From a checkpoint of a small mixture-of-experts model trained on Wikipedia: 8867 steps.
Below are experts of layer 4 (counted from 0) of a mixture-of-experts language model. Rows are named router (the router's row for the expert), down (a neuron's output weights, with its number) and show model dimensions 0-223. Each number is 128 + 32 x the weight over its row's rms, rounded and kept within 0 to 255. Numbers have three digits each.
Before each expert's rows: a language model's description of what the expert responds to; "comes before" lists some tokens at least twice as common just after its tokens as in all text. This comes from a sample of Wikipedia text that the model never trained on. Tokens count by the router's weight.

# expert 51
It responds to: Compass words and spatial nouns such as North, southwest, end, area, region, side, often in place names like New South Wales.
comes before: " of", "s", ".", ":", " and", " Carolina"
router:152113141109075134096143138101121064105149125154175160146129144140135102115119137091096076102133124153134075162170117115129163083207133117105118085099087065170132104120134096090120113108160137120136144132068039188110098104076139016077148163169139086158163103136157102126113142127090160110094145164108152149113139161076167151176110081159186105107151163147146158145186132134158125114093125119097155127149096160174127143060103095151097146173097099089153130127135136132145132120160165082091082119079155119221139115153087167148145103169143134120137147149073136126120138105123104200137154153117152161159096187093180122141193163090159161163153111125112157074161123185154096168176
down0:173157118106127086092070074107123144092148126151124134125100080105157159124115096151138155122151135088116129183113130087117120151193136108089101144113080178088144082122088092100159075127081153136119157147130110147174112137121070173127111036138153118191125189085125131145093099116133133141152120106069160137148158107149117121159092217102134153095155151168147113089173210133125157113066066194124111107109156116169061145160100079123091152120095127168116137114155140084172118114127115144127151146055116146144083165065159138136151130189131168115108135153157099127145177113034148142163203081146108056156147145145098096137098200111101150142126122147139146157130081147134150143115
down1:114121133145198071149145143135145091101163112109130094108111080127072150090109141125143164097155146146122146093151125132141112143172140081143122217099194117163095166152143096144121157177161087112155160075167107146158111105081129062117155115090136147087133141124031125116156159120132149074108122043113128154123150144157088125106111128141120134143157121138043197101126199146161166083160114152122093127138116143145112143136167129123146124068129139124187131105148157154146103112084071112131101166097098159083132099132120118075109125165069183172089144069080176117109197098149120082132101145148153164127151209132106130154142184159176141059141137122135167126193126112094092169174
down2:104097185181116086096142164127166092026167150140157078133130149060153078144175137157201097176129131143126132114079125114114083128150135143153133132096092130152137095139108045110153066158116163127098116097081131176113163096118133079083131060112146104189157117101175082154157142135095100142200173134126099076147160122120116114121148101113101130163134102126118141156094107109207100103144116165120157143138167089151163131139123029081131142112135130139202095109109108096111134050141153131128140104136110109183070092146128056171121134109138126087130119134082099106129157120145118124117143093064145172146129143154106112156126099159093194155124134174115218164157127164118141149130
down3:107131123119118097120139173064133158105144152113076145103093151086116115136135093090067163118186114032144187076118110153145098144164105081073143106143137107132199166140117085164118087195117136138144165158166115176143155142112075121077120131096111059129105137187115091107148103082132134180093159124153127132111090136105079131081144154141101116143082127060141095116215140149164163156136144102118128157140073122158087129166132158148176151186128130082122083163116095156094123077045130127080124105128119128128113097093183158111100083139110111157071092100191099145104123107148153159148136184143071137048128127107144094061132168121103109078142156153106162117132121099141123151169
down4:140111117122146064194092169099136103110087146161178120112172115062125104158091120143154188107067157132101123095176126096129110118191092110147137125142131126092148102109089139093130138075109089137149141162135164140120129165085145146134108147061120072160090104073068118150101122103136152063072188187120156142064128135086135149119101125132165156149166134123101137137123105175188132143141109139080149068147174177138123111051142164114130084126109085140105103123057140051133139127169152130164110129042067090172091157170144150078112113160123108157156130161203088148183134081154110135160100148173146159126141108171208142128158106164172117110149149115126123087112102112136140146095
down5:098121118119163106114130106106170144115146105087108146117193091138121100156134147135113155145103144117210148136114127152150118221103172120112122140147137157141186081127089120134204170160143126093089145070122035179155140094117116108114149053111113127143172110176136091113082153092085139116156123120092102123140167118123186124085066102159140099088193116091135150127137146105178097098162106091097076162157155126097158088107126158142089154146141080189156141127107105125147139113138112068036079085141172126168052078123093106100097070166104129105127135095176113152100195124128137120139095128120137180119109150093117123099094155131112118207131159121114137143063169107162096162080

# expert 37
It responds to: Dashes opening list lines at line start in infoboxes, name lists and obituaries, before Born or names; also named, called, genus.
comes before: " ", " \"", " List", " B", " Born", " A"
router:173096167113124169112132125106171107086149166127167131157139147186166049114146147116124094109060133153124087132100088138185182132193138152140114106170105131144114095120148145117182144059051140119137140116174050148174114155088146095108144093157143071120150124152156147127120165146148159172134147091088131146143125151089185101110113149164169178087150076136148151131137132093139149138151211101087176092175107145097190129130079122142142112151088110105102108107162152153083157136122197084077114101141146112140161099139078125128108077127185115144095098180135125147148102132080081149130137160107212103161119171118235105162133123114158124163116093130119102118110135207162136157139
down0:104179122123143118128114116182150164134146131121134135151152096070145118125132162103107069137135180134097151130129067090058104092129101112061131146118191097119148146109119157102084133112153140152126170156194082125159137135152129152130052127145107055122103142141109129171094144116077124082207179066145135120105153104180158062124190083163162094156165156105131100088136093127107121105074139132128169102132049162118079139167082080112124164148146081114125156138131084155107191114094131117136133115161168112160151155111151162170130188087099120146152170123144113084140142119073142117138105133132081088171065049143112077107143104121107178163185090097153090048105105151150165115135
down1:118074146140126157178164168098108136118153090147111108116153148119125142196130169170157170141092165134127069098168116118143092066108198133164146073104130122175178099159103112117154130151147164126108076071129173152084086099170128117130159130119087124042138106103143202194140104129196139130164161163161129125146168127088089134155140145127000090151104131140161124108125117169077179115147106180088130141151129094149145125164197156157092129114109150137173105121157161101129168117187117153143115133097085172178128149087088115167115156160196144135123140123097070132143136140162128134096101147143127167203097117108146106127137077106151196126120116173112085130125126115184094157150
down2:117103134110124095088156211185106107168145113131164147150072142146169116070143045105111167088108125096093086043154145170128171089183089147162127097094120164101112068123123094110160119148085114097110100133135114080130134090091073102147068135058168140120108129135103120090117121093156196168126127149106109112072159086060111163145116114147124105117117151163130034128157144135132156145074072091089147121079142105071116128110082173144083164097114137144117120180143123113112112121084095104139143165079141148045168126131135129123167110139077177104162157125137119125131105082105130142184115133122158131161142163141129148096092099198209124147131105081149146129112153150084096126082
down3:128108123113130115106131060140166157102126068139127157105150152155169094108128136104068109089142098105142100135104152107178132167198080088119153171142154110106139177158135162139144136118134163131136120119164120107099118067111205166085194146134141126104109092120126177169112173114125111110083181138131101144153107124156084122128140181178123120114171169076152144128079148136090133042120080107104169183143164108089149145112124110148189122136152138071135085122131109224131086146117111127086114146080056104184088211033132138168069148105127145176104118105153103131149150129084144118132150107096114058118123067152106170133093173121127113088128093175128088109123137087145090186125
down4:118086121103128076121113116139119155122118094107102099102177143056118167101127121132079074104137151075107103163150119077137107134115108048157110167107176130132165133130173145139124120138124154089117130119118138135100094107159091156137107046157130098154122124115119138048153158112124112110190107104154098118113149043167075146133150154145170116120136137089147136097166053102147129155081111122071134131106159123159077147110166128108098161161189105154112152140100155157160127178108134074136152130149185156127169084124185169108105089099123144118147112152228115156140126044039198086148095116173132134128190131155144153099214110193141137103141123131127166112159106071133135152172
down5:166099215130142107141150143089097153160130151107109177171081160139106142141154178186180082141166182112130158054132156114157130150109136118079129124096137132141146166093151230108101060175164086153152127122136069130117140159109126052082139134161135118103113088136149120102115090110145126120081136105126188076096116179123091136070149135184103149147143134106140164102143144106164104122064092150135170128183172122103219164118174080146074123185134185132129160142157202167142144125130106122107160161164115126131118150157139165165120139092164124112129100152115102131135083166113135103089104155150166157128111143098105123172173118119106110144134153108243097069169150109120146148118

# expert 13
It responds to: Line breaks ending paragraphs or list items and standing before or after section headings, plus heading markers like == and ===.
comes before: "\n", "==", "-", "The", "===", "In"
router:136115112165131173023097128127129070082093124103168155165096143199127125156163132069097104075084136155108137158069052116194183100140146174147099118133084065132110109156134134137066154116132138127088139207135086104153087119089131075106127190123106152130170138140162099145144188128147111177133140154217119155131101150144193130128188135146200077123121185106125157124154150103172150133133133108121168156145088099123205112068112103139145160150113118142073091107166145131082132177102111125134110056148119126104173086167080147149138114130157110152089133129122107153127149152102104152115122207144170119120084138171124168107180116113127139125128096150119134115130128202116126128120
down0:114137133143127106177144149110095086041145115078105136084159103149111114097215105190114126152120119114075147097143112098105123075165144148129104100201124153099066175210134175113162083127092126141126126120139180195162179145138111145147092138112108090166170159055185099076151114105105109125166103103109099128101143113101118130126143129135151123191097170120096138142126095023144120138145085090181096120105127133179074138149163133099163103122095184125144184127047137099094169159129119121161157147114120079150133135058137133156151136111171161122113132144117098118150111120102099152098120129069140100137109079106119156118050134118156093155139107131057160175119111078157170120084
down1:097145099111112131174122131122121123101081136108135072074104131129090139106098163085117109227101134120114128107095086181109147137182166177136118161200135149183136131152091124144174087169087120157156104101126121124120044108104083131164104078135110124174198124111125121105220170172129163151159140110088111140124091157145115123183169115088164135094119130104153106124094128088140158168168117085105096207103103075107117107117121119127113054059096130155152116174121174090116097081097157105145114134105123130111087122120105097135127172193171159108179120151089118117148117162110130143168142156129150091113133150177090117104126160146121116121120153034128139117171093192043177086138
down2:172116138177085160169100167144039110162159162140180112187109098110170119136125095125113126128093171160082171119159102109133098156138070141158137155144168133117158076176139137094199131119080118074160120114144132154171127063107151189161127131136058134139182157090143165157164158136106113122128115093132147147159214158136135070179166122111120081167132124108122108137112156083100130120172105118107090149162114101165201113104163177101140151106107138057113151101121183106147115125146130096127175098168153128074121092095114104092168169118137150166144160124120121146147167202167158131152135130135183130107150147084107124119074169127095116155098122213141093082158178066185119128173
down3:191114070157151115129095119190123153128158135122140214138136123191138123144144162151105142165082172133102158126128086137183038111186213154108146211130172146112180134124164132097157105129070092177151170120113130115061129117102183116153110099166129122117160127143117098139095165146086126085180157175115150114128125180058141089167043122146155138121135129153128121123110118135113121117080203124131057107115114112104109080129137124101170027100156125158123157132109054116123128080111168114142123146138124117110137069132120112064155148116177154126059159145122122119113190164147146132134164157053108163121142118107142101149150148159102107081142127143099117152114124109110070117115
down4:098194195107133067136121073133103179121186153132088177110156139112116202071105054144102137162116166116101144139128125089158150133116116162106144143143087106112173171136130138124092129096152122112153197080071148158095111181115107127165106115109150139156159126101157164078152119139130150132070101107105144115141128075100095105139152101155182138128116156077074067095168137129094155095126185117103110164119112068088070148094111166153109088159134112138105140145132169099114136096097133059140139134106130127166090087176139104118136118156183106124162123111130139131161143115076117161082064137127158081129178205117126182108050124103111079196116120154127161086194118187166094168149
down5:088092082141102167123117086111084133160104133090131079110058163138142135127116142138151117133178102142104140143115115139148138059139131108068126181123139090134149107136127164150189129211110114106170156175109162101094105149169157110150119083145124141106145102118083128122150162143143166129123115120109163120142136122118129084132145129191133125134145171097096172136138147000124127174151147135103133154142134118157179113144122160101162130093140119092211087133106173085106087104124106177107101085096094128131080131178081087160157131154159132130099163123152032148163101108173145080137054113145144155120136102185120085176079145227158094137105070113089135093153131120137141071110

# expert 53
It responds to: Final periods ending sentences, closing quote-periods, blank-line breaks and == section heading markers in prose.
comes before: "\n", " The", " He", " In", "==", " It"
router:142092107114167125146116120111107143074106148160165097078084122158139123089171089079136082083123069167118116125138078092150179118190147163151161116144097099131131128104119141130191145139168146082060129182087084105089073163094160083107125117148097138120152146158125165158143162125119121158113137130190084114151084148137183136132128122139255101092120125150163132142154160095144098107114124120126166137154100117120122189139104136137141101153148097154087152081184156128113114129150099121092088087219094132178125101099098138203133088141098100118111112145134139165148099150158107148096135179160160106116085150158139206165194110128090163145151133157126168122123171213199101107118
down0:061107144106076140174110133218110149049090109118077112136142077228171132109084116094170155120122135092086069114084130161152088117086139081137145111115159170124181078132133122102120130128146104123080116113112101109126111068035063148150154141118086137133142170172187161124143088106137118129115105099123093163113083111157135084134149082118136152138114087122106166170106093031114141193158111068152060150138118112095119210089149114116114168121150114157112144119180151112150158173124106111107099090158113139101127098135119168150102193112156128143116153132130106116070127124097127076163136150125116131129173066099083084119130146131153139111190137093122182132129100118115166098120
down1:109143061165112052120177150129189124080169115145106089161115157152094107141154209117176106104125140077138147164161149141098149129141183134168107112183151155144108134118092165139128164135140106049103082111073145129095159142109142147200059095138110127098119126154134153161144116146132132121119121076101115116158106109134094189115095130128087115140104089138181119128100083140150152136153159128124157139048171134052176149106106130159124154218094110089145169166173202128112091141130173145158197118108168150138102093095169133139095086167161155148100130192125081131115070089097130097108176138143176096168119090149144092147125113098088139134083148100103158110096122105140133196071
down2:157144172138184146077070132099061136066102151120117083111102140071049205126123086121129093160103118133081079119109097120110100125123156130167144141148160134113132109132076121101255086138075112118099084092118169117109091135113040098118132107121093085110115160101108143110167123125178119155129162103099087123092108124117148105139085104121168121166083170100210131133138149102157118082173126197176090111205097078145146127129156146103127100138099128153098147150122156114121157141100127141150119118129070126125162082115074202083112104119069154110182078151122118179111089107206127130106105111144164091103127146095174122132127143100158123101152151152135128162136138135149123097134
down3:091133144138129108133120131147071153105155151149108130150166160100158154112121102131112108116114143125140086157102152097112103125155173115134126118148100180133128178124119078124189170134086104129095108184107062085113064120190101105165199119087119144193137116176138109123103114185111103111080209143096117120145091134150202125186092136105154122145140165149132075108119114121105161071173159127137174108107172107124032053139172105172100044093122139160131154068137102167139088101116082100055175127138131095180116137148100146178108159125147154124165122057085149141141131105165174133189144165156139086166100135122125116128125127126102193160082121129105193133117118142104154145068
down4:133091132154073123148084101127191110119163118131136167131095157076109140112115090129130123115130148176117115098111135146144082070103117080116111196108134114136114113150165138111255121069132099147023194138098184190087159141096143154142106082124097144132105153133068115169131111102147104100131104092137136151150111130169206097124119118184159131133126134113102087162156103037182119142115098134160133098157097118116134128147102147103180097096130109112056105123101114113083129108142078112088131144172096109148158083135143169156125113142114046088138155109159088142135143225186150158113113094146125122122146120112149106099166112135069112159151156163156119108131100182141061122173
down5:077107204150108082133046157115093063137101135143120148120116175108045172106183154119082115142142106165093137161096106130087146169123137161161078155137140147110148142120105116112190137102123120115079097182101155142098159164139147148123149060153125160088089174118142138116201124121121148055120154059131098134099136130185159151108145114150142113136141125160200106094130153045160141098130112208164144130142128107123113152120160103113148149129142145172159148126124129153172083113096130144165088142090119193146167087112111160179171122059103077111147061173126132154158143182156100177101121150210116130121149129106149141190157141149122135096180174132146153121091155180124163092150

# expert 60
It responds to: Short consonant-vowel syllables inside names and words, such as ga in Delgado, va in invasion, ra in Sacramento, go in Outgoing.
comes before: "s", "d", "st", "se", "t", "y"
router:125126124106057155051143127158183108109111165128127183124087179129142103140192093097150091109103139146107076157117106083056155140155098116114127119136091109152095097100124086077133069103131198131101163179187084174143121158099160139103127155123151094183128142134186097110161141149107097139132130166144127144126051140086154113174186127199178116096123193148141136100179181133133106119156170133115205162141122119123105169160084087115130122157112132103062185121155116084142174194120097095063121067164163125152165121112101089133087145078184096144051118150095096117145098156137120151150131144153103119175100133143155093143147143090170145137141132119139158057124141128114108151150
down0:109128175092131140115166135105080129143129143175132126123104134148119132145084127133155141130152059073109175055153145173097142081173147110121159115129092088166133168143114137148153161175212146133060136109111103137102080169133059110166133201172099147116124110091157110129113147079180163152109152117139127104172173084108117144127094109051123152113118162108093140136141129127117090179119104116143097162106114129134123145073141131127099135066094158126144122085145153040111136107216098136124126149124136096081161190109148143114117190189120116149124132146133206060088115082131059102153097154146133139173080096128097098141115100147120061126150130140073106157145119140069109156032
down1:106076090147106105150206142152143185159140108145070147086034123189142121068127105180115131111154119087132139076146171153102087188168154169135100118075132137137117186135098101121131098146129099090086155144101065155166108100161164113175152136098128120074126173082149163172116124088091113142195115106070114144120114089128168169153110158185086169089147123110135130127098082155127063098124151067171177067144079121145130162087105161100137146095146115128125170095145112177139112182102145108083096118179155091150136155087096147157109125127108116120119118162118169146152145135136167162106133145180122187156135139102142164140146107168082123118133090206098129156156143057137153067107
down2:148172095092099202111148145091117139176091106145093160184112181138152174146161211075164108154098167147154132163133128104143137136130127112141146131085199118181110128149156200121155109076084164122134160140139121128141128134113159135110104128135182154196143165134149128122169138180100104091161184098106139156130084166197138112114060147122077159111156166126112105142140062193171099104092088115095144099139092129066166138142096187120098108211129113149136139136156119140093170153048106125130103077135130143140119131086123171151158101099109129107135085182085184080157100137167151104144129132183103122141138076166083142123117136139110053121146136194112167147190156150116089107105
down3:124101160111120137155056142084146154125093078155083126119107151136155104173142120134090109101120123144087164084105174140071110158082088097160147087150195150139190145163120106155105134112143148081106135159139150183160150128088156141170124135182067089107103120169109136131095090163081130127079086154144175127113045090113137123193113124140126102151130149101093114106159053159078132084095176140121151087103143161103151166125111140118205107141122164212110139164072134143103132133105118130126098101205151063111138147128122163116151102124121171176069161178157134177116127124106105185097118073079133087130155182088159119140097144124167045132139179132163104137086171092097100125105
down4:101096094131114127132148121158119151136127123124168198124183108151090126108219092101214099110057063147128130085091156131122175142091116142142178082131136122033109128146107160128183124064113096126091159143085139114084123092112101105101101099079175111124138121136105091103109116165192117136160113148096101145128146146110113120108094161143097103073163087126171117092118154163175130117074067132130106048125116158135144112134112144081150101133142139162191102123110174134184084192130142197118090107133098154108096129159095166096080138108104098123113126066098139154099109108151161117141107165159103152086140106185133126128063164176130104119199127112140097138211114194111121107144
down5:109112162171166125109167128137116149225149163131130143109122126105116190144110144121096182117129186108092165174104126139139126114070099135110135156148131147172167090152106198175146094154162155176130163106181143175154140182138131079143088107142097150061105043133159100051117117128196184114114120152062148214152128120140092173131156095139089163094119169152123084143132154165144078162117102097151176080126092209102150162161075146133129077097104162130176135125099180145131146128170102123127156129135120132106145175144138096120140152117090099132128122109173089146155106138104095069122108142089132164167146136152087192039166163137160093138161124147117152119129104122155092081126

# expert 15
It responds to: Commas ending a clause or list item, plus "),", semicolons and "include/including/like", often before and, but, which, including.
comes before: " and", " the", " but", " which", " he", " with"
router:194112133068143166094112088097146124144095138122186136124120156174178131136152109047097109152097115160123153138086078120142152073198163162158144081157069082152121061153142134154138134079099157130101121173151097098135123123116162101141120109137131097128146144171221159120108137122127167143149158168196132145163123179116151151158124123127113127079118078096157159131172174237117098130119166137116149103132130102098135123096091087150188145188150115129066135070156151145103077139129187131112055079187138108170132075144090150099169112149125087134148086122088145140116157182101101154143169174138129125152102202143140176119146114109126123145075088143149130107133125206105113120133
down0:136193142137127096145116066143162108098107124117097172121172126116112189075134138110104138036110066099154106155088120175116148218137102104139164129205066141102133154161108124152175152154127078087176173096104165158118132151100144162156121129144106145112135162181096147129141142138099135126147088115085112110130064146190086144123137111115036061142134130127173113091121080143165161157120174095137166154131082118120164077133180114164126146140133111156129144138106152144123127143107119141142108149197036204124160125115116071076107114102143139123173146085160095120140114111108063128169121059104086160086075061141112110123159134116127157106128159109123186103110128122107161169170
down1:130155192156130137141109157106120099082126089156105143097146145123138136099143159155107130124160128085125059236152126122097117188114175085094112131167094132104105147229186115116202097146086112117096178120120125149110119130157129131132130066094136144167154160157104125137145119137158142144146100109101117052141040133104110120118165128145122137088133078132145088148129066162126123120149121101101180135123108105094120150106175171114078199140103128165114119154158121162158124103159151058137157101134120123114077124080106157162121063099096070104182145119132134184136034118189150208138141152160112140126156067164102122104112158161108134150075129142128158068085189119140147133168
down2:154116143106147130131147123137145141155157075164122122071186119070137119151125120143151097178185114102131118069141136158164200068126131131178116123133166180140138094145074148171108122155145127140126126098189180141172081117081169166126173171122152087091079132069130179074158154135135146133111117132191110187077141136126164135142118148141066146089117133167121152104126134179137118119150120211099113135108142000111113094161146153105125128117102159180135131151086120152173128153142107083098168158152090092077121139124126156154131141176088125137143147131139094130114158139138171034187068103201126085126174187137126110120098082165120117138105169080108081101145156095115158132128
down3:184138153096134176122113089093121160142098168156079154170148241146152163081132089123116148110091066134148090115098145149132145179106105073153131129096116159157129166162165108159156130183099140135119138085147151121121108143094169146120134071130147164143102146142117150097056193101162136211088109139187123127166112153131165141168128137138043095132111152127128082122158157139145103098124045110062110136119118072159169115160126114106045098113133080128151125124104111147125126164098036107126130075102110216142115160137141112105138137117105167085169151086130190128124159087156115138126089189191140113153160090130082129170126161162128092156138130181128159131090133138145139113097
down4:141099118100191134112115191120102149059147109122172107076118127127153132131141146118100135168127101124138178193148144084132104102058155155097127133146131121172152095148104118078137135174123087135097136136181184127192156112156213075155169088209171140140141124146130151116072112149255113106176115144110140098146167142112168068132059096124093147095174129169125138105131099142139117152124143126115154093111145062110128147137105103094145109179162153142165128154160163144164141055150140142117082144100091177135099143090070142107167077115099140102093178146113086155136092132063168163104146131124094195102072105119144133089126141133101112141104129159138123145070176112096124168144
down5:157112043128124127130119133122118083123149119131103106111139105123113175139136140106143157122138101190101110089090115054086106079096145071165170163144058113119116138127085118149125145178114174120126073128120175138164089115156153126073147120200138110134128107147138079176159069138139150112111143125163087144126064123135091108111158082081092103121104183117159111077075222152136117124165127143130118199090163106116177145130172129131176146140164164103123181159099125105122112126143076203152076133141108164127101115103147125178142177144111136132146017197125099136129127161122124190148100134127120084147074180090085125134166127179064124151153094113148071178147173137123108135123

# expert 16
It responds to: Opening parentheses before ages, codes or numbers, and hyphens joining compounds like leaf-litter, well-known and stud-book, plus slashes, en dashes and raw byte pieces.
comes before: "1", "2", "born", "S", "A", "3"
router:109102139154137190133104126156140158102152170062133144087154112057107108124126135120127094135090108154108114117114098102184144136162134120151193128186107119141124135093148063112101124094120134168115141175174000169145145146099131143078090109120107098172156121147198145142122142166140201188119157156120128179136129169124119166161155138142163100106142159098162156121145130075135179149059142106103159096154114120166189128090094174117140179192132130115127101093185151137170150095137127161211099100158091125120142129088114112112153131087132183124090118135174120143154121118080089136118165180184130144077110131183144120120171122120134155052064105144116114111144105140204135137189
down0:088164124170130108102093121088169104108156134118108163067157113171120111142162160133080136162181161101129163117149182029152136160151122146054147079138131135111155114177181155191154108100131190106083082185205043137104154068132177110094165171112175157177131104093140080144103122110175157136176115158086138131107110136142082105138120138157097144166156100148074164102106100131111145131180133130101134133139124152122142131168099077122076136145112055162159172143150125081172164113116148094119107095183099175095147125116137123139067192102116177161133085164122151158112127148113110129132147120112096131080097092109078149109178162124108073114146095129093065151112147122066115122133
down1:137103193092148110129189158120129114187105145150135173124133105124126117164092104143174148121167106126176077130103096113101095129149175119114089103128163091146096111122156103126118098122123075107128145105108090117126183144128170113122156099147206157186082039078169133109134170152154129086126119162157141121144164164122095095143101139160173140121083157174110203071127132099117140138145116141131117082188095165142151128141134123152142129110120176107116184137184063090169099127159185159164121157173147182173137127151101141150171131104146148104111166124158148134007152152120124059138131142079078133138125103131127125031103123117112132149129147125228100114065090120105184112097
down2:031126087160167152101168181162160091096120173101112147129192153137073135099186089137183166138095144174156123165163146152150106165141120135118174099158204133133145102151197117099182120099136110140098141118135067129120158107107128116085184156109150179169139093147195129173119160163135145167127104092165155161155106159164141137136172102096119089127137146154147124160160117119183127152085178095174084102135156144070173126131154075092139087117127124190143156162143138099177147122125098163135116123147117124156126162157118198133113139085157071101128123090178106107102122162176150153118151121143022074135090168136109170114163168119088128140120109145111137146102188128058181114105
down3:169070085149138157178157100135146134177122201078134147175148092081155118145116123193113177086166196169113222147117066152159127079103128070122154116107134115161140144172149183106089120183124122170103134094138112115131108139114136098170130190064086115130129140147131182088132090129118171122150131122162086101142186116099169133118123085105103149117112185092124113158089100103126149128129086167103157087172091073115135133137145146157122159078135094151216181134105097171155124146143167105105123140095081128105173111145167073124105101114121152086070193180131143173160104129070189135099118103129128132133099105191106138135118149157149093076120117167183123143147086105133103149171
down4:111163123124159177129142176135188134124110078102116057136155122127090115118135131173123173178112138095140137106108166083131095094125130143158129120091095175166110121137122148134114182170115130118141110154142123170141114128117146177119125135171130166139132137123082210123129144134119079144080181123145167153119163124120126120094115161105111122145121121155131000187098212130112113065195160087161096087086142139139130126105089145164157147086093119072134087102147120151181089165144093137119131109071138108123114113114160118202135119130075148145112081076149082108076082113190139120105165135104146089164106140120069140163122071150124158077065079166063123120114104154210170135096
down5:068097057129192133096112115105119124193065098116142073097143069088139078181066128075106189123141134128106126098139141087150115120096158168115127136214155129135097146092192145106113095154134174124195088077120144073153126114099146127086132140202119168072158118120126181117119119147163126119135094160149103131136139133072078144106191145126158120124092167114149101114131114122168103137083090132130131126176143136092104170139124120088140156121167152092123144079169151047106158198116098151112144118145113127161111103192161090129128130079127174125153080176176070102124160122085127119105180135130181064081078114153095099084104092120158154082093163112120128096121123136162169134127

# expert 4
It responds to: Nouns for materials, styles and instruments such as glass, steel, guitar, design, type, plus pipes and closing parentheses in numeric tables.
comes before: " |", " ", "\n", " —", ";", " and"
router:102129133070149145077134126121127146079109140138193126152116123174150089120148113088089099145040109148125111146071111092109175071142189096092128080139077092146137097140148084114072118111118198132078136136101061118100116120085147087106106133156139075101138102129211133116111158141132123156079113165157125164114109158117118111159149140143172122093116109138141139120165154107159122142099156107146122137166090118113137099116122081153112138157059069133057114114150123106126143118122144114077073088134110111214135071144099113129155105102159097118120126111065132153168133101135118191105171212108164122133092146122114133121147181086137133139153105124101205068121140241143064182174
down0:118160079134092196176194094155054164122141079122068122136128150102169101097138092153111069099098151120162165091096103098143079151054158068036079102111127130104110131140121086105081142130131147134097130117150115110132136103133151126116119139139148117108125139127154089158137060131160041109108148121097173135071105122096072115120153117136123174088084112212113153149171075067108113122108164121156102113056119126134131142204143113101109090153105146105122174099140124167131105119114078095145164100124058069131089099143135139151163150136160073133076125087115122122136166147141125112158140120175113125165124148173149124185150212168123088179156108104075093138152147078126110111136
down1:114115108150103172123105118167116105132121140070084174106170125134136170109156103143097142212155134126113152184105087122117121109096137164070152099101129145093116176141102146167188148195118126196114134149166114103123146121098116152138110128148147116152147129136107124144098128126131102138146105146111171102147167121140121184081120064132143087102167152155123034121119089197131112105168173127159100114091143177087099121140138182163160122078190106095096136175128104192126138105143136124107084119124083115083080149117083111159104178107146106110124118007113123090108054153157163089074127162125137109115133133122153120037168127116087118060045130135119108168184146059141103128108
down2:130172123060062148123152084091122041111194127159118109139093120124108126119096096101131134171127110139144085106145188134166121081106132099175128137091234111143135121158170134125140109140146113153131098208068086149098128148137129059124145153135147167135111052114166086136139220097137133124100102141092174168094123125128088071119055106131080160134118118132117133125116210087138149138098129031104138129089166127102145130028078106123110142077112165104124145115117147204131086097128083108101168146114141145132142154121123179130156092131111173138098174132130107153105172133115112128139127145139132060190172112116097088134140129108158164132120139094143122109173132079139159117161
down3:206050113109174170093099149082144116106160149105129099128139100094174145150120147163116095113184145165130194139149148140094107160132139104140110174124127131127083102170127150059100138079170140175215110135140117132167136139104141141144120150096151144126149106125160195137088173118136146134132152109103176108076149188109189123055155142169128136095146151146113122104063167119221096140107131127133097092130184181117141112169161158176076137073137143145160182160081175124104128133124097098142115175114125104093128131116123091178108131101090098128126164155155133091094076092162170103161079072171155151107126095104173187126152077120121138096128097142124045094160140113158175186131
down4:126155172118156086147118149116066082146119151151180119147201158132113086117131013166097143111135150130140172112109169068058099119225133107118140119118122113138088167090137096096116156149144133125131115146086116144188122119161109129113126106057167165154134136000130112158125118126132143093116065149092096122088118201160175101129139125104113084142126108120106103153111108124126142150187138143162131117085129136132125141136048152119122066000130057117115099135132100181108100105083153125136155151173129107117187146072108125130104139123136131130150070160184119120170126052121159103128103116167125091140120134120116145118153072131154089107153131091123112118137159135132110124117
down5:089139107109170145085149113174053148124126160096180108139150098192103137146137172186133116138150142160178133143135095115138076084139065179145146120129105119124099090143141155164124060123214155121142135122144125170137156121153110108088163175112127107139135145170111139127127073145095140056104102136114132114160071122184122085144149161178127149130132141138153152109102129151161129128100123060123117117124133086100125097147117101096104108116233112063179124076125124122080100189098078101131140139147086181108128115142143162246132174112176160132118103116150072160133111088138153126172114070085089158101143148135055159139106113128151127037170160133152088116090105104120086093105